config = dict(
    n_layer=10,
    d_model=256,
    n_experts=256,
    experts_per_token=8,
    d_expert=32,
    d_shared_expert=128,
    activation='swiglu',
    moe_layers=[0, 1, 2, 3, 4, 5, 6, 7, 8, 9],
    router_score='softmax',
    normalize_top_k=True,
    routed_scale=1.0,
    balance_loss=0.00987,
    balance_bias=False,
    shared_expert_gate=True,
    init_std_router=0.0101,
    lr_router=0.000588,
    vocab_size=10675,
    norm='rmsnorm',
    norm_eps=1e-06,
    tie_embeddings=True,
    optimizer='cautious_adamw',
    lr=0.000678,
    beta1=0.95,
    beta2=0.98,
    batch_tokens=[16384, 32768, 49152],
    seq_len=1024,
    train_tokens=348700000,
    steps=12157,
    dataset='wikipedia_en',
)
Below are experts of layer 4 (counted from 0) of a mixture-of-experts language model. Rows are named router (the router's row for the expert), gate (a neuron's input weights, with its number), up (a neuron's input weights, with its number), down (a neuron's output weights, with its number) and show model dimensions 0-127. Each number is 128 + 24 x the weight over its row's rms, rounded and kept within 0 to 255.
After each expert's rows: "comes after" lists some tokens at least twice as common just before its tokens as in all text; "comes before" lists some tokens at least twice as common just after its tokens as in all text. This comes from a sample of Wikipedia text that the model never trained on. Tokens count by the router's weight.

# expert 88
router [132 133  87 139 154 102 148 159 142 114 152  79 134 128 143 105 174 123 150 136 134 166 121  96 143 115 129 118 137 103  92 126 116 118 123 138 129 114 126 143 118 154  92 143 143 153 115 102 102 154 101  55 130 131 120 150  81 136 116 166 104 103 104  94 132 113 154  57 129  85 199 109 103 142 105 115 128 135 139 148 139 107 117 126 132 123 126  96 135 125 105 121 125  77 159 129 159 109 135  94 123 131 133 135 137 112 118 104 122 131 152 171 126 127 153 135 159  81 137 128 149 129 116 152  95  88 154 116]
gate0 [141 145 130 143 159 160 127  83 177 163 157 120 148 178 124 109 169 148 125 129 167 135 126 134 101 144 109 104 103 120 149 122 154 177 137 138 139 160  89 165 128  98 107 140 136 173 141 142 100 141 174 134 103 132 109 143 141 137 172 163 129 172  98  84 135  91 109 128 159 175 149  87  86 158 125 141 133 127 161 146 180 142 115 150 138 131 115 105 111 125 137 159 151 131 136  96 120  98 129  90 143 126 136 165 107 140 128 164 115 127 134 148 126 112 145 102 134 116 128 124  97 136 130 123 152 139  96 139]
up0 [175 133 145 143 108 109 132 117 163 178 159 138 144  77 161 126 144 165 105 166 161 143 115 141 136 154 136 121 164 187 121 110 134  91 127 144 141 153 129 118 155 128 114 135  88 121 122 120  96 134 121 140 109 136 122 140 137 112 137 136 111  98 133 130 133 132  87 145 138 114 102 142 138 167 132 148  99 132 166 121 112 115 167 126 171 137  97 143 141  91 114 127 119 131 120 127 119 133 118 108 153 171 149 207 144 112 143 165 142 104  68 111 140 126 136 119 132 142  89 119 159 150 147 106 171  88 142 137]
down0 [114 113 111  94 166 170 170 181 134  71 128 114 117 141  72 123 117 131  91 135 157 123 206 159 105 123 138 128 121 114 147 124 127 123 153 129  92 129  78 172 114 121 103 156  93 129  90  96 132 138 100 139  97 123 100 106 111 144 106 149 151 135 131 110  99 116 127 128 131 114 122 123 104  93 140 155 123 121  83 112 140 113  90 107 132  87 106 128 118 133 155 144 122 161 120 144 120 100 123 124 120 124 119 102 138 177  86 124 104 131 121 122  77  99 130  96 134 158 117  93 111 135  97 132 153 148 128 128]
comes after: ".", " that", " It", "s", " which", " where"
comes before: "\n", " |", " is", " was", " been", " be"

# expert 210
router [109 116  98 128 104 117 137 159 145  80 125 107 142 154 140 125 109 128 108 134  82  81 145 100 129 101 144 168 123 131 114 139 130 109 106 133 168 106 116 169 110 167 125 173 139 107 119 151  86 155 127 102 134 131 160 118 172 153 125 177  91 131 126 116 142 183 120 149 149 123 148  82 102 113 148 142 112 160 153 174 101 140 147 101 171  94  77 143 162 172 152 114 121 137 168  76 107 119 114 111 152 106 137 127 138 105  98  84 117 125  96 134 160 154  94 112 151  95  98 119 152 142 141 153 105 104 103 130]
gate0 [107 162 162 140 121 170 150 158 102  79 132 115  99 150 143 136 117 109 117  95 101 123 121 131  76 112 161 168 165 113  93 145 144  96 175 154  87 122 147 110 107 134 137 118 161 122 103 125 157 154 154 111 114 127 128 102 166 136 163 112 148 117 118  99 126 166 124 146 113 138 138 119 154 137 138 154 142  98 157 126 121 101 166 169 151 114 127 159 114 118 117 104 156 151 143  98  91 140 116 108 130  98 154 127  88 135 130 154  97  89 132  98 123 173 160 110 115 109 140 123 140 105 154 142 127 141 137 102]
up0 [141 136  89 114  96 104  99 138 134 128 160 232 135 178 137  77 142 137 134 142 124 112 130  98 150 149 111 116  78 120 119 149 122 156 102 146 139  81 165 118 139 134 133 140 132 140 154 114  97 116  80 140 123 124 150  84 102  91 109  85 124 134 135 151 146 117 149 121 143 122 159 130  74  95  89  86 102 130 117 168 106 122 112  83 150 149 120 107 134 122 110  94 141 106 140 131 163 118 152 174 151 129 130 123 137 122 119 120 149 134 145 122 147 107 125 125 128 125 155  99 105 128 125 148 121 133 144 165]
down0 [107 108 164 109 106 120 139 107 165 149 155 150 145 147 188 174 127 121  90 126 121 118  96  78  90 103 170 123 109 145 116 129 119 149 135 126 149 104 132 135 118 161 152 154 160  81 117 107 151 132 136 127 123 146  81 152 137 123  82 119  87 153 101 106 120  95 139 133 143 109  91 109 122 102 119 115 148 147 162  95 116 157  88 136 134 140 144 117 144 130 138  91 115 168 142 160 110 146 133 121 166  97 122 159  78 138 158 104 136 105 104 106 138 112 115 113 164  92 130 143  81 107 157 136 155 122 163 134]
comes after: " 0", " 1", " 2", " F", " 3", " 4"
comes before: "\n", " 0", " 1", " 2", " 3", " 4"

# expert 122
router [102 109 118  74  73 132  78 133 128 151  80 114 133 133 157 158 138 137 161 125  84 101 146 102  93 134 143 101 117 112 137 149 107 125 159 157 160 135 116 125 119 110 163  97 132 111 128 123 142 125 147 102 159 130 152 134 163 148 135 112 124 136 141 155 150 122 150 182 126 136 122 115 104  97 132 126 127  96 152 161 148 153  89 102  97 137 130 111  89 138  92  76 159  99 151 111  92 123 117 130 122 104 154 131 164 107 147 136 138 153 150 119 131 148 155 130  75 156 168 146 132 121 155 128 176 164 104 113]
gate0 [132 136 167 127 144 150 129 188 114 115 128 116 156 122 165 113 177 132 120 124  90 100 139 146 126 112 148 100 105  66 109  99  87 126 109 139 140 117 147 165 141 129 118 168 111 148 123 127 174 152 138 163 186 138 147  96  98 101 146 115 123 150 145 114 126 167 150  91 108 135 163 140 125 177 106  83  72 122 124 130 131 118 139 153 160 122 150  94 131 118 143 115 122 107 132 127 153 118 146 133 116  85 162 136 140 133 135 126 169 102  99  93  78 102 181 148 124  89  94 133 137 149  97 138 124 154 145 135]
up0 [149 107  89 156 123 113 115  86 146 148 142 143  93 141  79 136  96  92 121 114 200 158 118 128 129 137 101 145 162 155 120 150 119 120 140 102 121 142  95 109 131 141 118 103 132 126 126 130  99 112 114  92 108 122 110 175 136 170 142 161 122 115 137 132 138 123 110 152 161 145 100 126 153  83 159 143 173 155 129 124 122 150 145 114 116 128 132 133 128 147 151 147 117 145 118 117 128 140 107 139 128 161  61 102 112 131 135 144 105 155 157 163 161 130  83 137 114 150 124 142 144 107 159 108  96  97 122 102]
down0 [137  77 116 130 118 147 151 156 129 138 185 131 122 130 128 159 195 123 115  79 114 134 154 143 148 133 117 129 184 118 126 114 119 132 147  99 154 138 111 138 140 136  97  91 143 130 142 138 130  86 100 132 110 157 124 111 137 140 104 146 159 126 106  68 125 114 185 113 120 126 127  91 142 115 117 122 108 118 137 119 113 158 157 123 105 137 107  93 164 168 150  99 136 137 108  75 167 157 131 149 116  61 132 133 124 130 102 110 134 154 153 159 128 168 119 115 110 167 123 128 130 111 165 105 124 166 119 137]
comes after: " the", " a", " first", " to", " his", "'s"
comes before: "ing", " of", " in", ".", "ed", " for"

# expert 201
router [ 83 153 139 151 134 147 162 112  91 124 181 152 127 119 185 131 170 130 152 186 112 145 133 131 127 105 144 155 104 138 144 177 122 197 116 166  98 158 126 120 177 139 124 151 133 116 118  99 111 119  96 155 110 127 140 153 160 115 113 125 109 154 101 119 128  97 144 153 139 103 163 115 101  94 141 133 142 138 128 162 152  98 122 125 112  97 130 125 126 135 135 128 169 142 119 123 149 138  87 106 138  83 136 130 126  72 114  92 110 154 158 114 128 133 133 117 148 135 142 146  93  85 122 165 126 115 127 149]
gate0 [120 131 112 138 135 134 132 114 118  81 164 114 145  93 153 151 143 141 135 192  99 162 150 132 138 114 118 129 122 132 115 186 135 116 108 147 123 147 107 164 135 154  91 101 176 102 136 118 126 152 120 158 102  81 123 119 141 129 155 137 106 136 137 115 111 134  98 133 144 134 111 119 116 146 152 137 151 111 111 152 125 101 121 126 145 123  92  87 163  98 167  96 157 167 187 104 135 139 121 131 130  59 166 102 109  92 100 124 134 124 138  68  93 121 122 104 117  63 178 127 105 114 100 132 144 132 146 105]
up0 [145 137 142 140 140 101 150 101 139 127 154 137 115 110 151 146 161  93 128 121 133 209  94 132 110 143 102 172 127 140 112 157 140 124 128 121 150 146 125 137  99 163 110 140 135 166 126 118 127 108 130 135 105 123 151 157 123  93 128 170  96 108 117 149 126  92  63 144  99 113 115 148  88 125 149 122 139 166 128 122 158 100 151 133 168 157 120 115 131  87 183  95 143 145 142  90 139 106 145 143  97 136 158 102 119 110 123 123 129 144 130 124 117  74 115 129 150  69 114 147 150 135 137 128  91 140 167 143]
down0 [111 189 133 108 157 123  99 144 159 145  84  95 118 137 103 140 162 153 147  96 125 109 152 117 155  77 128 141 133 120 158 125 127 139 111 108  72 114 193 142 132 143  91 122  81 142 122  99 145 158 183 147 160 146 161 123 103 102 123 105  98 130 172  85 126 142 158 149  98 140 153 146 117 107 148 113 139 141 123 156 109 107 137 125 139  98  96 147 104 142 158 123 112 104 133 131 107 106 142 117 107 174 153 121 107 160 119 164 143  78 100 117 185 139  59 139 148 140 116 104 115 117 133 117 146 147 121 135]
comes after: " ", "\n", "==", " also", "See", "is"
comes before: "\n", " also", " ", " List", " be", "=="

# expert 6
router [159 138 115 125 106 139 172 137 112 122 139 112 134 159 130 118 102 162 117 121 115 121 159 112 145 150 146 141 118 113 138 160  97 108 162 137 143 137 114 118 170  90 115 131 160 127 148 133 110 110  89 112  83 130  92  99  93 144 104 113 106  87 115  88 117 125 129 129 133 129 159 150 127 176 159 121 110 156 114 116  80  85  99 101 135 153 155 119 140 150 108 122 139 129  99 176 162 134 115 119 122 172 124 102  89 112 116 121  95 156  90 140 126 119 119 152 157 122 127 140 110 124 115 140 147 150 148 145]
gate0 [141 140 142 133 126 151 147 122 150 129 120 116 132 122 143 116 131 163 121 119  77 112 157 114 113 163 130 110 104 112  90 158 146  94 150 153 140 104 168  99 128 110 128 102 121 127 154 134 113 110  85 131 119 126 118 105 135 138 116 124 111 126 157  84 135 160 154 139 144 116 164 113  88 147 154 179  91 132 127 103 121 144 117  98 112 130 173 124 142 155 120  88 133 148  91 198 140 146 182 124  99 130 123 104 119 148 166 137 114 125 101 117 164 133 153 161 182 108 146  91 112 110 116  99 130 140 114 125]
up0 [117 133 148 137  80 113 132 140 142  93 165 136 135 182 210 115 128 124 116 149 104  99 139 153 115  99 126  93 133  99 106 134  59 122  97 112 122  98 150 147 128  93 107  95 156 111 108 103 144 155 101  84 150 113 118  86 163 143 114 133 158 113 131 141 124 118 142 129 157 130 148 120 121 175 124 148 115 108 137 121 134  88 121 168  87 125 121 136 162  75 106 151  75 117 129 159 122 119 136 127 168 102 124 117 115 136 154 144 136 126 133 115 154 110 141 111 145 127 113 114 117 118  94  99 130 159 102 121]
down0 [106 135 151 115 128 172 124 110 113 148 121 100 128 114 163 130 112 129 114  82 174 104 121 163 111 153 113 143 134 135 125 138 108 131 146 110 176 120 123 149  79 141 105 139 129 174 130 152 135  98 159 111 123 113 115 144 108  77 103 174 133 145  90 126 140 100 120  90 120 154 137 107 161 108 151 112 158 182 138 105 131 137 109  83 105 125 124 172 123 114 121 112 146 126 109  84 126 135 187 116  49 134 127 166  93 118 160 125 150 143  97 132  86 141 116 118 106 134  99 118 156 127 172 130 138 110 120 138]
comes after: "\n", " non", "N", ":", "O", "_{"
comes before: "-", "=", " years", "TV", "Personal", "th"

# expert 106
router [ 97 140 161 126 136 142 115 149 157 147  72 144  75 145 112 138 135 127 116 145 112 114 164  86 119 165 118 124 123  92 123 108 106  95 135 162 103  99 155 168 105 122  80 130 150  88 113  83  85 130 169 112 164 154 101 128 141 156 146  95 125 108 112 124 114 135 123 101 103 137 148 106 100 100 114 150  99 130 121 137 133 103 145 142  90 110  98 144 120 111 168 141 105 129 122 143 125 141 160  93 145 123 176 119 127 128 109 125 119  87 135 141 135 131 130 170 139 132 111 126 108 141 110  94 115 124 146 105]
gate0 [122 129 129 126 120 113 128 146 153 169 138 125 188 226 129  98 113 131 130 157 161 131 102  71  87 142 127 146 166 131 102 130 132 153 128 150 125 148 149 112 126 103 106 116 113 114 167 114 132 115 109  77 186  96 107  99 100 108 136 116  96 108 163 156  94 177  99 148 135 147 127 138 122 122 113 117 157 162 118 136 120 130 107 120 122 121 128  99  69 108 143 154  92 104 105  99 140 127  86 108 140 157  95 126 134 138 178 132  91 142 116 117 166 122 126 147 126 169 108 136 134 146 190 153 121 141 164 150]
up0 [159 116 121 120 124 128 116  95 113  67 138 120 102  63 143 154 131 122 159 120 129 161 113 176 160  89 118 144 142 130 138 114 134 119 135  87 127 131  91 117 140 121 150 125 113 140 124 141 167 135 106 166  92 126 130 148 117 142  99 171 142 108 120  90 162  83 136 125 115 112 128 121 147 137 145 104 117 123 158 101 130 152 138 139 134 126 167 153 151 185  97 139 141 112 145 136 110 106 162 162 112 142 133 133 131 125 104 139 161 135 132 138 109 123 108  95 134 124 132 153 163 104 126 127 149 137  99 108]
down0 [125 151 110 113 146 125 157 168 107 110 136 135 130 132 132 121 118 145 145 121 128 118 173 157 110 125 114 132 100 140 126  72 171 118 146 100 125 146 100  98 137 146 121 107 107 131 173 142 170 112 179  95 129 124 133 138 108  99 137  98 109  86 154 123 120 149 156 144 101 150 122  93 129 101 183 134 153 123 129 121 148 136 172 128 145 119 116 119  97 163 124 125 132 103 160 124 101  95 157 148 114 123 121  96  70  97 121 158 154 150 122 147 148 129 119 120 121 133 160 122 118  90 115  86 120 141 139 102]
comes after: " was", " he", " to", "-", " He", " ("
comes before: " in", " on", ":", " by", " to", " as"

# expert 9
router [115 151 124 135 158 148 103 144  96 166 140 120  90 117 109 140 101 124 121  96 147 123  97 147 150 102 121 126 110  84 151  95 164 128 104 139 108 128  88 118 176 157 109 129 141 116 128 124 137  84 146 102 142 130 161  91  84  80  98  99  77 126 129 129 133 103 109 118 112 144 145 120 113 144 115 131 139 115 182 123  89 124 175 120 133 174 133 143 124 140 137  98 130 106 144 112 176 153 116 128 126 155 164 161 148 149 100 164 156 137 138 100 113 130 165 123 155  99 106 164 123 150 141 129 134 110 103 126]
gate0 [117 128  98 120 156 115 109  91 106 113 120 118 145  92 107 145 102 149 126 189 148 121 107 145 115 141  99 111 139 133 111 151 122 131 149 151 136 155  95  82  99 123 106 137  89 112 159 120 105  83 115 125 157  87 114 111  98 104 169 122 130  94 121 148 161 124 146 151 166 114 147 105 117 129 181 112  95 147 106 172 110 158 167 149 127 146 102 107 107  99 149 112  91 124 100 161  82 107 141  91 146 161 110 114 161 135 136 144 129 177 101 129 146 133 106 172 115 130 115 123 135 123 127 137 118 132  92 154]
up0 [115 138  83 113 123 139 114  96 106 108 125 124 117  92 115 131 119 152 105 161 115  90 109 144 126 132 120 168 136 120 102 153 144 123 139 154 104 168  76 149 147 157  89 154 111 100  97 100 116  66 145 105 170 148 121 109 131 129 109 117  97  93 120 118 120 128 106 129 105 196 145 120 164 143 151 151 112 166 147 153 126 172 156 101 143 186 108 138  71 121 128 109  98 133  85 174 172 119 148 116 114 171 150 119 159  96 177 132 124 120  95 106 161 117 147 177 133 125 144 129 103 150 111 150 153 135 124 138]
down0 [137  82 133 136 141 174 113 151 107 119 149  79  99 110 136 120 137  62 129 120 150 101 149 152 119  96 112 125 106 167 123 171 155 116 153 160 148  79 110 102 144 134 170 147 170 124 118 156 119 181  95 114 153 130 139 103  95 130 139 119 144 130 137 125 173 130 166 181 145 143 120 105  99 135 131 158 141 156 140 108 133 132 135 125 108 112  96 104 168 139 116 153 115 142 118 106 130  98 150 144 114 140 142 149 122 135 131 118 100 178 107 139 111 141  90 175 108  93 104 120 130 149 149 156 139 129 138 181]
comes after: " (", "–", " |", "|", " $", ","
comes before: ".", " |", ",", "}", "–", ")"

# expert 175
router [114 106 132 139 113 174 150 127 135 156 168 134  81 126 134  87 111 142 100  66 162 124 137 113 142 127 134 167 138 117 106 140 153 155 112 159 104 131 131  79  82 158  93 117 102 136 111  70 121 114 105 151 146 141 129 120 133 114 134 147 163 149 146 139  94  93 127 166  76 126  98 109 156 146 146 149 116 146 140 169 150 110 138 169  98  99 140 179 130 116 137 147 160 140 132 170 117 109 138  70  79  96 115 141 170 112 139  89 160 118 103 143 157 101 126  99 150 105 108 104 147 115 125 144 133  91  95 141]
gate0 [141 102 120 137 115 140 148 142 121 131 161 126 107  97  86 102 122  86 115 130 117 147 101 154  96 144 129 126 114 142  91 134 138 118 153 121 132 114 102 143  96  96 140 139 181 123 102 106 143 140 125 144 121 103  88 138  83 162 152 126 127  67 143 144 108 130 111 116  77 133 125 136 149 145  90 167 147 103 158 135 152  97 143 159  99 185 151 164 103  76  68  73 112 126  97 130 140 121 152 136 139 179  97 165 128 151 114 127 121  70 137  95 113 151 113 109 120 143 147 152 129 132  98 144 165 101 139 112]
up0 [143 164 110  85 156 123 114 128 132  97  96 128 137 138 134 160 138 153 143 159 151 112 128 112 143 130 110 142 121 143 141  98  95 137 139  77 161 150 124 140 155 119 127 132  56 155 111 173 119 102 134  99 143 134 147 148 142 105 133 157 109 186 155  91 135 109 142 115 172 105  93 141 101 116 146 109 105 159 131  86 119 171 126  79 158 101 126  83 161 171 169 154 119 120 162 117 125 166 105 158 120 105 165 123 143 123 162 158  95 161 134 127 135 119 129 150 119 108 136 143 109 142 146  95  98 158 129 136]
down0 [100 109 116 121 133 166 170 152 158 167 106 110 134 130 121 137 125 103 144 179 208 140 112 140  98 118  87 131 136  93 138 162 118 137 103 153 143 139 139 149 133 140 100 149 116 142 133 160 119 191 112 108 113 141 115 112 143 169 188 157 106 126 154 113 115 102 133 133 136 102 146 152  95 127 116 159 149 127 136 170 160  95 142 141 153 106 130 135 157 119 129 148 130 127 134 124 160 144 206 139 163  94 102 117 111 139 155 162 143 135 115 122 129 127 113  99 150 103 131 122 136  99 110  92 137 162 150 132]
comes after: " |", " —", " JPL", " ·", " ", " as"
comes before: " |", " ·", " ", " MPC", " —;", " —"

# expert 137
router [104 117 143 131 120 134 160 147 105 122  76  85  96  89  97 118 115 129 144 121 160 143 152 129 172 137  97  97  93 163 143 146 160 151  89 135 176 119 117 135 180  97 141 131 108 117 144 186 117 145 129 185 154 114 159 122 145 111 125 153 124 158 134 111 140  96 150 164 162 112 100 103 111  98 145 138 142 129 130 156  82 155 140  91  90 110 110 182 130 145 118  82 120 165 142 104 119 138 123 142 115 143 178 160 141 142 133  80 118 134 123 119 125 133 125  95 144 119 147 103  86 127 122 150 143 105 122 114]
gate0 [157 116 142  92 181 160 146 119 130 148 133 120 111 107 121  96 130 191 136 115 124 119 112 159 116 151  91 153 121 142 126 110 116 141 125 109 151 146 153 141 127 130 132 129 185 115 137 132 133 112 134 109 141  75 161 133 118 143 137 110 116 159 180 105 142 153 129 150 137 185 107 101 155 133 124 147 108 145 116 161 104 167  99 147  87 134 111 130 127 148 141 133 118 169 153 121 157 140 175 139 131 144 145 105 153 118 141 102 119 122 154 120 138 180 142 125  92 163 197 145  77 125 121 147 129 129 116 111]
up0 [120 149 129 149 125 116 133 170  64 122  85 152 183 133  92 104 146 117 148 136 132 128 153  97 159 111 125 132 123  72 173 133 140 114 109 141 117  98 103 136 131 110 100 133 102 133 139 111 110 101 111 136 117 137 113 118 117 147 115 161 120 103  97 148 150 118 123  88 147 107 163  90  89 125 115 100 107 138 105 126 147  91 111 100 151  85 144  98 118 123  77 133  98  86 112 128 148 142 113 108 126 120 100 122  81 149 129 104 134  91 172 122 108 114 130 128 143 114 106 115 151 166 114 126 149 157 165 163]
down0 [106  85 116  92  85  95 141  88 121 106 138 129 127 143 135 141  98 150 146 137 136 132 115 102 127 140 106 130 154 135 137 131  89 134 113 134 135 120 153 133 134 167 146 134  94 157 147 144 130 115 114 161 137 150 122  98  92 115  96 133  92 182 109 119  94 101 129 162 168 119 127 166 160 130 117 156 112 114 134 107 118 130  88  96 162 128 134 203 155 138 122 119 132 139 151 115 148  99 135 102 123 129 118 118 134 126 146 138  94 122 165 128 128  91 160 141 128 135 103  89 100 129  96 129 119 120 137 103]
comes after: " 0", " ", " —", ")", "%", "0"
comes before: " 0", "\n", " ", " 1", " —", " 2"

# expert 133
router [104 180 127 102 152 181 120 114 127 126 104 134  97  90 103 116  97 157 136 110 156  90  93 158 140 131 153 156 114 103 124 141 142 165  90 120  84 114 107 118 125 160 124  82 150 103  95 106 162 172 120 107 134 113 166 143 111  74 134 114 132 145 108 103 119 130 137 146 105 120  96 151 103 145 157 187 126 134 158 114 121 105 164 117  98 127 105 122 141  95 130 107 140 172 179 151 122 159 128 105 154 149 114 150 135 112  87 167 125 159 137 107 140 124 117  83 148 143 116 145 128 111 102 142 154 106 137 167]
gate0 [160 138 138  99 131 125 145 151 109  93 119 137 112 103 158 155  90 106 104 127 128 103  94 109 141 137 107 124 118 166 144 144 125 149  94 128 182 107 140 161 104 145 157 115  80 103 123 139  66 136 118 100 138  78 124 127 113 116 106  96 127 159 133 196 123 201 129 113 117 125 164 107 158 127  94 161 190 162 131 131 138 117 111 139 133 102 112 134 163 134 111 170 121 130 150 113 134 145 117 175 124 173 141 169 163 156 121 148 123 100 115 163  75 113 120 119 123 100 175 105 106 129  96 112 159 132 162 110]
up0 [104 132 148 158 136 140 148 155 144 167 178 113 112 131  83 106 127  86 146 107  98 158 116 148 110 101 116 117 136 120 111 153 144 123 112 124 100 132 169 126 138 137 146 119 150 160  96 159 129 138 126 124 142 138  86 115  59 134 123 115 145 118 140 148 139 136 116 150  92 112 126 169 104 113 122 125  93 110 146 112 137 109 123 108 141 147 109 122 134 112 165  86 148 131 122 150 154 135 143 114 138 136  98 133 109 114 139 170 130 116 150 100 196 142 112 179 128 141 121 110 128 129 109 140  86 139 100 139]
down0 [140 119 135 167 135 106 125 118 159 101 143 142 165 142 158 137 127 151  95 148  99 136 151 149 130 135 148  88 160 145 104 136 141 102 123 127 104 139 156 155 119 126 106 146 140 107 101 166 161 185 163 128 116 109 131 129 110 101 102 128 136 138 145 122 127  99 114 160 142 103 118 159 121 111 162  66 124  92 120 153  84 133 139 127 109 114 132 135 136 145 134 130 197 114 152 100 111 156 117 155 142 141 125 111 149 116 109 102 152 154 121 106  81 153 119 155 142 146 122 163 121  98 141  99 129 158 100  86]
comes after: ".", "–", ",", ":", " (", " ."
comes before: " |", "%", ")", " (", ".", " km"

# expert 54
router [140 158 134 153 152 100 103 140 111 169 155 161 101 109 129 169 102 150 153 148 147 123 115 155 151 195 134 143 151 147 161 127 179 146 127 137  83 162 119 101 112 110 158 147 128 138 115 161 106  99 120 117 138 145 126 131  84 122 148 112  96 112 114  99 129 130 148 153 115 140 125  71 139 112 153 105 149 135 158 125 121 169 175 143  90 171 141 143 125 169 131 169 133 105 183 138  97 120 157 132  94 142 170 143  94 168 117 148 161 115 143 137 143 134 171 114 136 113 114 128 111 137 130 171 116 145 121  81]
gate0 [118 125 102 126 131 191 154 150 154 113  69 136 119 130 104 142  55 146 134 160 148 152 106 165 133 150 149  91 110 153 147 134 124 156 146 135 121 176 124 143 118 146 153  91  99 145 142  90 118  80 130 172 123 151 132 195 141 155 152 112  80 144 126 122 167 120 146 132 143 105 142 115 150 131 162 120 123 118 138 130 138 137 130 148 159 151 202 130 121 157 141 142 121 119 149 119 129 108 169 133 112 128 112 116 105 160 112 123 152 115 139 115 134 132 114 166  83 131 135 143 124  84 173 132 163 172  95 128]
up0 [131 147 105 146 125 119 143 125 134 133 112 143 113 128  93 179  82 161 152 194 160 118  97 166 155 165 144 105  98 163 164 148 160 126 154 142 131 171 118 149 119 132 150 141  94 166 131 117  90  80 123 171 144 155 135 156 128 126 171 117  70 139 110  96 137 121 121 151 177 124 117  90 109 152 172 103 135 156 125 126 115 154 134 151 143 162 188 139 114 159 163 153 137 117 170 109  91 132 160 162 121 135 117 140  97 181 102 131 160 100 139 130 131 128 116 119  90 115 130 115 101 102 152 153 128 163 104 108]
down0 [119  98 103 139 119 159 153 142 108 110 118  93  92 106 117 141 120 151 141 125 136  87 130 147 145 106 105 179  98 167  93  92 168 110  91  93 125 125 166 144 101  95 129 160 163 161 183 142 118 117 106 155  92 140 123 148 110 103 121 133  62 110 127 114 132 145 112 126 120  95 149 110 133 104 105 153 124 113 121 145 107 137 140 133 107 108 107 147 135 130 126 102 117 122 101 125 127 149 113  91 159 153 116 154  93 121  98 119 141 143 151 149 111 114 157 106 106 147 129 139 107 145 175 107 157 126 143 117]
comes after: "°", "′", " Coordinates", " /", "N", " mi"
comes before: "′", "″", "°", ".", " Country", " UTC"

# expert 23
router [122 121 152 114 140 119  85  97 138  68  91 101 122 125 133 114 140 100 180 159  86 104 136 103 119 119  85  87 103 142  97 137 127 143 157 135 139 101 169 133 107 113 136 122 152 132 143 119 146 123 163 129 130 126 102 110 136 118 119  85 123 163 163 134 143 134 126 135 102 113 144 120 134 114  99 166 139  97 135 123  97 150 120 138 140 117 130  72 126 171 120  96 161 130 101 141 119 116  96  92 132 144 160 101 144 127 140 203 125 140 157 123 102 169 144 152 135 123 159 133 152 158 109 151 150 119  71 115]
gate0 [107 129 195  71 148 134 140 172 132 132 123  94 145 146 126 115 128 113 125  84  89 103 154  87 117 148 131 144 178 139 101 169 145 165  97 119 107  95 130 128 140 158 133 152 110 119 140 129 165 128 102 138 136  79 133 106 171 142 110 152 100 164 109 122  98  97 127 140 119 146 123 116 125  94 129 115 123  96 117 109 125 156  90  97 107  79  98 152 137 163 120 128 101 173 132 119 113 111 124  99  79 167 133 101 144  93 144 100 101 111 144 111  87 158 125 144 117  77 145 141 112 107 118 121 144 220  88 132]
up0 [135 110  72 157 106 121  96 118 136 151 128 139 126 113 114 158 129 133 139 143 142 186 122 158 129 104 133 114 120 104 154  99  99 123 156 120 111 160 103 101 104 104 141 129 115 129 133 137 125 114 130 101 141 144 158 150  97  90  97 112 126  76 104 125 162 156 125 117 134  98 157 145 161 159 117 110 127 150 142 116 147  92 156 151 153 179 158 139 100  84 157 183 114  85 153 135 154 122 120 156 150  97 124 159 119 171 120 150 145 154 119 164 160 108 148 152 106 149  79 135 166 150 127 122 106  88 165  87]
down0 [123 153 134  96 122 148 129  97 106 105 126 110 161 148 137 124  71 109 135 156 162 149  81 169 124 115 114 103 133  97 129  73 103 148 138 149 137 105 113 127 128  91 139 152 129 131 136 124 116 164 122 121 134 129 147 116 146 103 167 168 102 157 124 148 137 134 156 120 135 116 162 153  90 137 172 123  97 157 131 109 128 144 133 146 151 124 113 132 101  93 163 116 169 137 155 118 141  70 140 121 107  87 168 140 155 153 102 136  64 134 118 125 101 151 125 111 105 139 129 114  82 130 147 116 141 204 112 131]
comes after: " his", " the", " to", " a", "'s", " he"
comes before: " to", " with", " in", ".", " of", ","